Weights of a small mixture-of-experts language model, trained from scratch on English Wikipedia: 14 layers, a variant of SOAP for the experts.
Below are experts of layer 4 (counted from 0) of a mixture-of-experts language model. Rows are named router (the router's row for the expert), up (a neuron's input weights, with its number) and show model dimensions 0-63. Each number is 500 + 25 x the weight over its row's rms, rounded and kept within 0 to 999. Numbers have three digits each.
Before each expert's rows: a language model's description of what the expert responds to. This comes from a sample of Wikipedia text that the model never trained on.

# expert 50
It responds to: Final digits of years after 196, 198, 201, and small numbers in table cells, as in 1997, W1, seat 1/2.
router:526531510518482483509516462479464537495511478514511512459538512491532541489526468491526541466515473469454510542482515529510542481479537460519523458537494485492536482480542471519514542532540453
up0:486524459519502504448506442508505490458533529462479464482445505532456491500526507462496467501480511509527483492517477486571484488513500545467507472493512482529457507502526511497526517496501512

# expert 21
It responds to: Capitalized words inside song, album and event titles, often after "of" or an opening quote, e.g. Love, Night, Through, Over.
router:457546510502499461537543462515488543519453496475469512447519542481528494488526485475548522507549510479476547469488510481496536494499504488528496481502513487524524501486514476495529520552542497
up0:504528468527490523495521490496518515480507490470500461480464525504509475493514530455530501508496500465492504510519471488519484520518501549514515480443534469522466487503494524474535538519489501

# expert 8
It responds to: Mostly and, also or, but, then, than, later joining items or clauses; also -ly adverb endings and as in as well as.
router:521476497501474522496521496484479537466502489517498526488500542493541513493511485465501515471516502448509457537516482501497538485476541470527522471514503485532511492496526498561495519548544486
up0:486502471508520523471561466562502498557526487465504497529433534526496488474516546444523509500526529498476486514535479483496461525533511490485489511485510519512484541508507521496492486514513515

# expert 48
It responds to: Month names after a day number, and second words of place names after New or of, as in New London, New York City.
router:484514535535451470529530482498476518521535506485490453472549514482500513491533507473538538505532481484502493509506512490510551493475546507486556544508480444530532551484505498501524484535534474
up0:502529486520510535498517449500523516492535514482489494477481496500495471442483488470485473499530514509518510496502460508514458497533501518459505484528537495542406542504552549493546493530486479

# expert 51
It responds to: Commas, including those fused with quotes or parentheses, separating list items, clauses, dates and figures, e.g. "writer, novelist".
router:494446502473535554526510503526487512465511504530510467465537520492494544490544464455512516511502524470463516510474525527516525514538518450487503496518524496480478474502527477485475536461489490
up0:544526479492472533468562501505494490476483559459469514495485492518490500508481509478505550489488483510491481532501499495528514484483508510445500502508516538495480492501554491494551491487467546

# expert 24
It responds to: The word the, and possessives like his, its, their, right after a preposition or verb in narrative prose, as in "of the", "by the".
router:528517461533534553529464536493498492488457514519483519547496515516500530454508521490506522489453472517484529523486513518466517479472458510467501496496457490498502549512510456525522519460448517
up11:477561471453529460483485480507520514521484470504454530516453509539478492494502473482497458542498537518508486516573495543515537561503480480503559555476477514528492495516504547506490536502506521

# expert 29
It responds to: Middle and ending pieces of longer common words, such as portray-al, Cons-id-ered, crit-ical, spec-ify, reconstruct-ions, enh-ancement.
router:489494476479482487482504497517464518491485482534452536481467502506527512474491484507459499495502504507485530542571510503480465468529503465515531536523470464480469455502540526490495532498532462
up0:497490531518507499489583509495485517519509528434519463515487508550469476504506518474508530479464548506490478562524449489517442499495495503505474497490539502520516501521531504501562481514548520

# expert 10
It responds to: Counting words and nouns after first/second/last in sports and music texts, such as two, round, vocals, medal, Votes.
router:495521524484477482523473470516487519516471504479518527482508514480523522513519463520539498490492483495488497482451514515484530506477516493536521485529492480528471528473517472525501526517514491
up0:500526502500493504486517451509512489501501529495494478487434526516484469504511510460498495463523508528505481503544485467536488516520519538498504479486468495539478521485496535495517510535453465

# expert 43
It responds to: Indefinite articles a, an, A and capitalized sentence-initial pieces like Al, An, Every, often right after an opening quotation mark.
router:495514513522452531489476512535480520484485495521481495520533459484487485485451455494469531471471482479518470507526495466491466475522494487533465482522469488497537466518521498488500494528511497
up0:495532482501506550497520449482496468480524489429503485509441510488448500498515496482493503504507524535473512497527504514539432502494474480487523480501548489469497520549524534525526486478494466

# expert 14
It responds to: That, who, which after a noun or a verb like shown or announced; also opening $ of math, year prefixes like 196, 202, and periods.
router:528454529508487516520520497512477526519514487528513482444482516507541550438483496507531473511537522504479506524468526531508517482498527483510472486521516509498513482479497448511505555505513473
up0:508467511498451547477546498558458500511484526500479465480445523494482532498507507441459503474518550487491534497512447490528485525486492564456544487479543481485501520502492505503502528524493504

# expert 41
It responds to: The articles a and an, plus another, any, every, usually after a verb or preposition, as in is a settlement, held an exhibition.
router:524545494547464484481500462486437517478514469521500521484547503495522540480505479486537548468503488489461493540500538527488538512470539460530510483532470490486534464496535487514520529502516461
up0:499536461487498535501537451456443512511485514510470488507466537478523448478502510483539523484543490516524485479517494478500509544519453510481521504497519473529506532537523549473534475501514501

# expert 1
It responds to: Word-final or mid-word pieces like -us, -um, -es, -as inside longer words and names, such as diaspora, petroleum, Cushenan.
router:493479499504477549456503507486494513537498477468521500508500474514515524451527442520518525467469499502501443514456528495542509498510551512517521483489496454516542513521529500518488506508525501
up0:514536443516488519497521497526511476504500511446486457495480495477465527516522522517512488495480532497519484520507466511538479523511463530486498483475523495495488499537520543496511517503546534

# expert 53
It responds to: Personal pronouns, mostly subjects after a comma, period or conjunction, such as it, he, she, they, him, them, as in when he was young.
router:527531531501457504529501487513488526490536479526506521479538511525527533459508486505485509507454497459455495492483535529506529448488526478527481469543466485481539474476522470546520522528513459
up0:488543479498488552504537522528519508509503513489475491542494544527497466461502492490511469512495508505477508500503487508543452514500438518500508500460511510482473486534505521497534525499508508

# expert 20
It responds to: Past participles and verb forms after was, be, to, as in did, used, known, seen, able, done; also pieces after for- like fore, forged.
router:490475516500468489487520478492494507508481513471481461503507535463462529492566476478473522539514501478485467555561459432548457495461503497486480517504531512542493496503511519501500502503536462
up11:527474478481522512515480492497507542510512534524491559528517515501439509469479531490500465526533523533520508553532475463454502480493457500527522470457492516493501489444458515511520490508513508

# expert 55
It responds to: Commas in dates, places and names, such as November 17, 2023 or Tower Street, Kingston, plus hyphens opening infobox list items.
router:534491487471496463508542512475496514517547517542497480491514525478519499473533509479515524504548482480482484503493507525525498487482510485495489464495539514475465524469549485507500509511472505
up0:505481482500513568471533493538455458498510548480498451475506501524491487484541497497512498517533472475494484483473508502531473505481533520463462486507518523492520471561541535501521527512502529

# expert 23
It responds to: Prepositions right after a noun or title, mostly of, for, in, from, among, between, as in player for, member from, consortium of.
router:541508494480498541493523526526478494516519474540523536472513489497495479519507472513431516528494472502497505528459466523543456527526491543472531460491479510455500494499492456494523533480499547
up11:506491490495495507518505478496492501514470528507466494474471524494470509530470525502492450460528529488481548556540493523445546522474474493498560505466486518534504467495522494479446509532458518

# expert 45
It responds to: Digits and digit groups in years, dates, table figures and chemical formulas, e.g. 199-9, 197-2, ClO-4.
router:524533512519481482510515462481466536495511479513513511461538510491533542489525468491526541466514472470452510543480515532511543482478538459519522459536495486490537482480542470518515542531540453
up0:477510446495510517497524498474500474491537507470513492504445512506482479495496517476505494487479536486515474507496467474508441547476471531496543475491495513521449555513540537472504523523521500

# expert 46
It responds to: Final pieces of split words and names, like is in Pal-is-ades, ism, ics, lying, ons, ults.
router:520504478501525506488496509524487519506486509493489444488484497485533542459525441536524562500499462484458502501470507525518520458479504529518521503500497487499512484534475486487486511507520464
up0:531553489497519524503541461524511479496475529512502443502485477506523499482520485471486544481496486517490497488504491497551496559480492578490515492491483526516499521494508539479533502485497538

# expert 27
It responds to: Word-internal pieces like re, res, ra, r inside names and words after a capital letter, e.g. B-res-cia, The-res-a, Vaman-ra-o.
router:495514515540489477478532464511489494465531531467468459512495552489505541498511473534518526502522502473519514529480493477551506475482517498512498474531528451508508525511507471499456459509524476
up0:503554468488500523496517468504480471461502527467495483517474558500469522470496522461501505487523495463529479515542508459519437520508447531493477524484487492487484472508509488499509491505502502

# expert 59
It responds to: The word the or The opening a noun phrase or title after a period, comma or of, as in The Palace, the regiment.
router:535534518478472494517504481510464535500498472512515512462537510510545536487498464476539537470494471459452519540508521525512552483473532464522520471512474494488548515474548491492517547524510474
up11:491467515456503466519473502512508509497494463495474518565479532532456531516466496495508460502498506529512531534529479513466527513480462482452584528498465529519456522480532508467483500530528532

# expert 31
It responds to: Pieces like st, th, nd, rd mid-word or as ordinal endings, such as midst, abstract, obstacle, plus taxonomy labels like Genus, Suborder.
router:478501509508529440466512472509479523502494522483468465495478511473535525505530481508506515486546457471480495552508519518500494480464532483546539525515510481506478510510504538480511491479511469
up0:526507480482500516489528467489469454496506562473505483536463496498475503495488517483498498493496505478479518492518445503521462563499489511458499463479514492517505524523532521506511518522512481

# expert 15
It responds to: Word pieces in non-English personal and place names, especially Hungarian, Slavic, Spanish and German ones, e.g. Lás-z-ló, Sanche-z, and particles de, von, du.
router:505535499509452486509539493465471503487516482513544543497521491497526459462493517520515529477501505457505523504517508500517536456481517449504507488525479465521521551515535491497503480502505506
up0:526523483507473523512534472544472504495518523464489484469461477477509468457522512503480498515501472539505507504513444473502484533476445519494526477489501479508455519527546549493521495509495508

# expert 5
It responds to: Short vowel-consonant word pieces inside words and names, especially after an initial piece, such as sweep-ers, Sh-ap-iro, l-ays, Obl-ast.
router:487533500488481497530507524541479529467513497525499511481483558456470497488496476529499521474484505500499519450516530508473535486480461473529514490505494521512564483515502466525519520490529517
up0:483552490542478496527575476541500504496513524476510448512483496502460449503483518470506519455484540499493491499503472488513495513506495514498497501506504478533454526527499508548520517502499523

# expert 30
It responds to: Digits in formulas, years and tables, such as ClO2, 2023, plus verbs like founded, created, announced and nouns like ownership.
router:524533511519481481510516461479465536495511480514514510461538510490534541491524468489525539467515473470452510543481515533511542484477538459519522460537494486490538480479542470518514543531540453
up0:492529472516512516488534479526521495504534500504437460504484480469522476461508487486463487501507492482549484490567492491520460466513464522516496490479502491523469518506509507483509491503513511

# expert 32
It responds to: Short letter fragments inside names and rare words, usually after a capital, as in M-id-way, M-el-bourne, Is-id-ore, nor-ep-inephrine.
router:527512477515442471472517509494508536460490512502492475470538522481510487506489483526503533456493473491525541531527511458507453456484491501483482466536533445502508489510502496470531471477515468
up0:516545519480537532499518489538516501508494511501477489508451501515511533473480493502474515499461514501528518551511518497504482529467473508482495487505503509459420538510560518496461508547508489

# expert 36
It responds to: Short word-start fragments, often the letter c or C, after a leading capital or prefix, as in Ec-cles, Or-cas, reg, disc, acc.
router:510552523522457489502514483449501515518503516532515513473551510523505491508514508497526499483459475473470464525455525549523502519487547500529499453510502511509545478503529475505537490491556480
up0:475533474486485503486548472504505501493506541491487468499487514502454491501495474484495475524473513509517456515500468458522520502500464543476450502464535509520484530527584529503500503516487498

# expert 40
It responds to: Pipe cells and hyphens in lists, years 201x/202x, Thai-script bytes, and scattered nouns like core, Map, Atlas, relief.
router:524532511519480484510516461481465536496510478514513511460538511489533541488524469489526542466514473469452511542482516530510542483478538459520522460537493486491537484479541471517514542531540453
up0:501532455514497483480526492514535489444505530477483501459464495529465491470499484519512494457482509477473502484510479472520502523498487536498527503472496497491477518534538581505555521483491503

# expert 13
It responds to: The suffix -ic/-ical inside words like pedicel, conspicuous, septic, plus nationality and political adjectives such as American, Republican, international.
router:503518505470497501482507470521485549486524460510533460458536489496517535497507500506531554481490492460500490553492549539499517504483513483541532465514491482502518507536531495489535512531544477
up0:504477472504491543462508466486525485491522534457468474489432496502473500490502506518497494500506484500525470535501493480523446535494479561461486535514510501524448541529528557502493513485551511

# expert 34
It responds to: The word to after verbs or nouns like led, moved, able, end, plus modals would, could, will and into.
router:496505548527470529484510528514499534495466498521526461488486531480490517509515494495501528472522479478497501524493496492527518463440542483514513494541466469498509496532494509549502511521500478
up0:488541537489508519468514483478508501490471526490459492537473522486468513471477500463495507488469536489515455557478507515501464514508433522488497492519504520497522522462512562488498489507510501

# expert 47
It responds to: Semicolons and dash separators in dense lists and tables such as racing results and award lists, with some and and pipes.
router:514519512506460473490524451488471537480498485526505510459536526521515530462504455495521544479522461480466506545478529520514535478487528464524521469526492480493534474482557470502526515510536471
up0:512534489506519517481487497512506503510503549483491486489457516514461503508526491458476509492495513504549451502502483480511499535491467515487530472501519533465437523522534549491544497463503474

# expert 44
It responds to: Almost always of after a noun like part, end, number, lack or class; also taxonomy labels like Order and nouns like human, child.
router:536499515524472522474541522531467533477480495514485507476505485508520510489525480516493529470521455468500548530479520532525527465486515496507503473505526527478496463544545464506521555491513475
up0:528494515480498506490542494458493514525514523444497447479465499521473528478479484492500460475466521524527502521534511511531481525563500549492522498510478480517493515529526514486483526488492540

# expert 54
It responds to: Pipe characters between numeric cells in sports league and statistics tables, mostly after a number, as in "43 | 33".
router:527529489518519530508523519490451502510524451509476473455535505525458536485531448505534505453486492479487519541461535508507481493499546484520512462528466511498536468457489490485510518493535472
up0:537534424490516523510504493470487482490511522492485510485466511518469533486504504464496514507521502516499476518507499466585458540495509510501533521479490529479476516497532514492523476480515518

# expert 39
It responds to: Second pieces of words split after an initial letter, especially after F or G, e.g. F-ee, F-ort-una, F-ord.
router:483538512521518488483471522509468508508496483510527508494555481485464492535494444527512473471490506497478470521481523490467475483470547488523540488538506582533513533483533471489498483493517493
up0:501493486519498497460514478488480488458531512481426471495477496498488519499515493480494476502480527505507473542504476462538457496532476525494486485479496512532477549521523484519472498507509518

# expert 0
It responds to: Non-initial word pieces that continue a word, often after re-, dis-, pre-, as in re-ef, dis-hes, -ement, -ation.
router:452509529472482508490533499485485526494518489476506469543529510515490516467510447489513487463481498475478463517513503501496498499515512503506485489486477473514529498525524486519510533545542487
up0:492516500492523493456526516524483499502520517495504509491483494497527484496477499462532500477493503471501497520508483500540419545513509521471522482466512516516461521525545557495520507535520528

# expert 25
It responds to: Pipes, line breaks, dashes and brackets after dates or numbers in tables and lists, such as 2003 | Kitt Peak or 1979 (Monday).
router:526507518514479498448473470486477488498487458502501493477544522485495543495527465550500484483496500470476485534504521498561511480467550490488469481502482531496546488487541458499532531534528480
up0:511507486553515544499517505535498489459536537474497458511460491468485498507504470484520504480512547471548497525516456501530461523530522552491512506460513503508498488496549524475505498523515501

# expert 62
It responds to: Relative and demonstrative words opening clauses, often after a comma or preposition: on which, to which, who, where, when, this region.
router:454493527496469512497523481501463519502527460548499468477544530500554509473526466501522553489516488484476465557481498498534506521439517495535518488524487487532504489487544509539504523516525470
up0:511484472498477508484513469499525480492526528501456492498489523526458477468518497491510521491489498511501493535537492477566462535522503547494485505528514503489428484494536523507534490504472501

# expert 63
It responds to: Final pieces of names and words such as an, on, en, plus "States" after "United", e.g. Teleto-on, Uly-an-az.
router:484512516497504495484543497478500515500509519512447502466516493500478545491469486504558519456538484489490479536497490470495506466496494478508497446516541475499534512510562490472492486520541478
up0:488534444455480526487528492526505481498496529491475525514450534510481537500475511500491519515447521517502518505516469478523478503498473533508484500502538439536491536503523540508545502538521499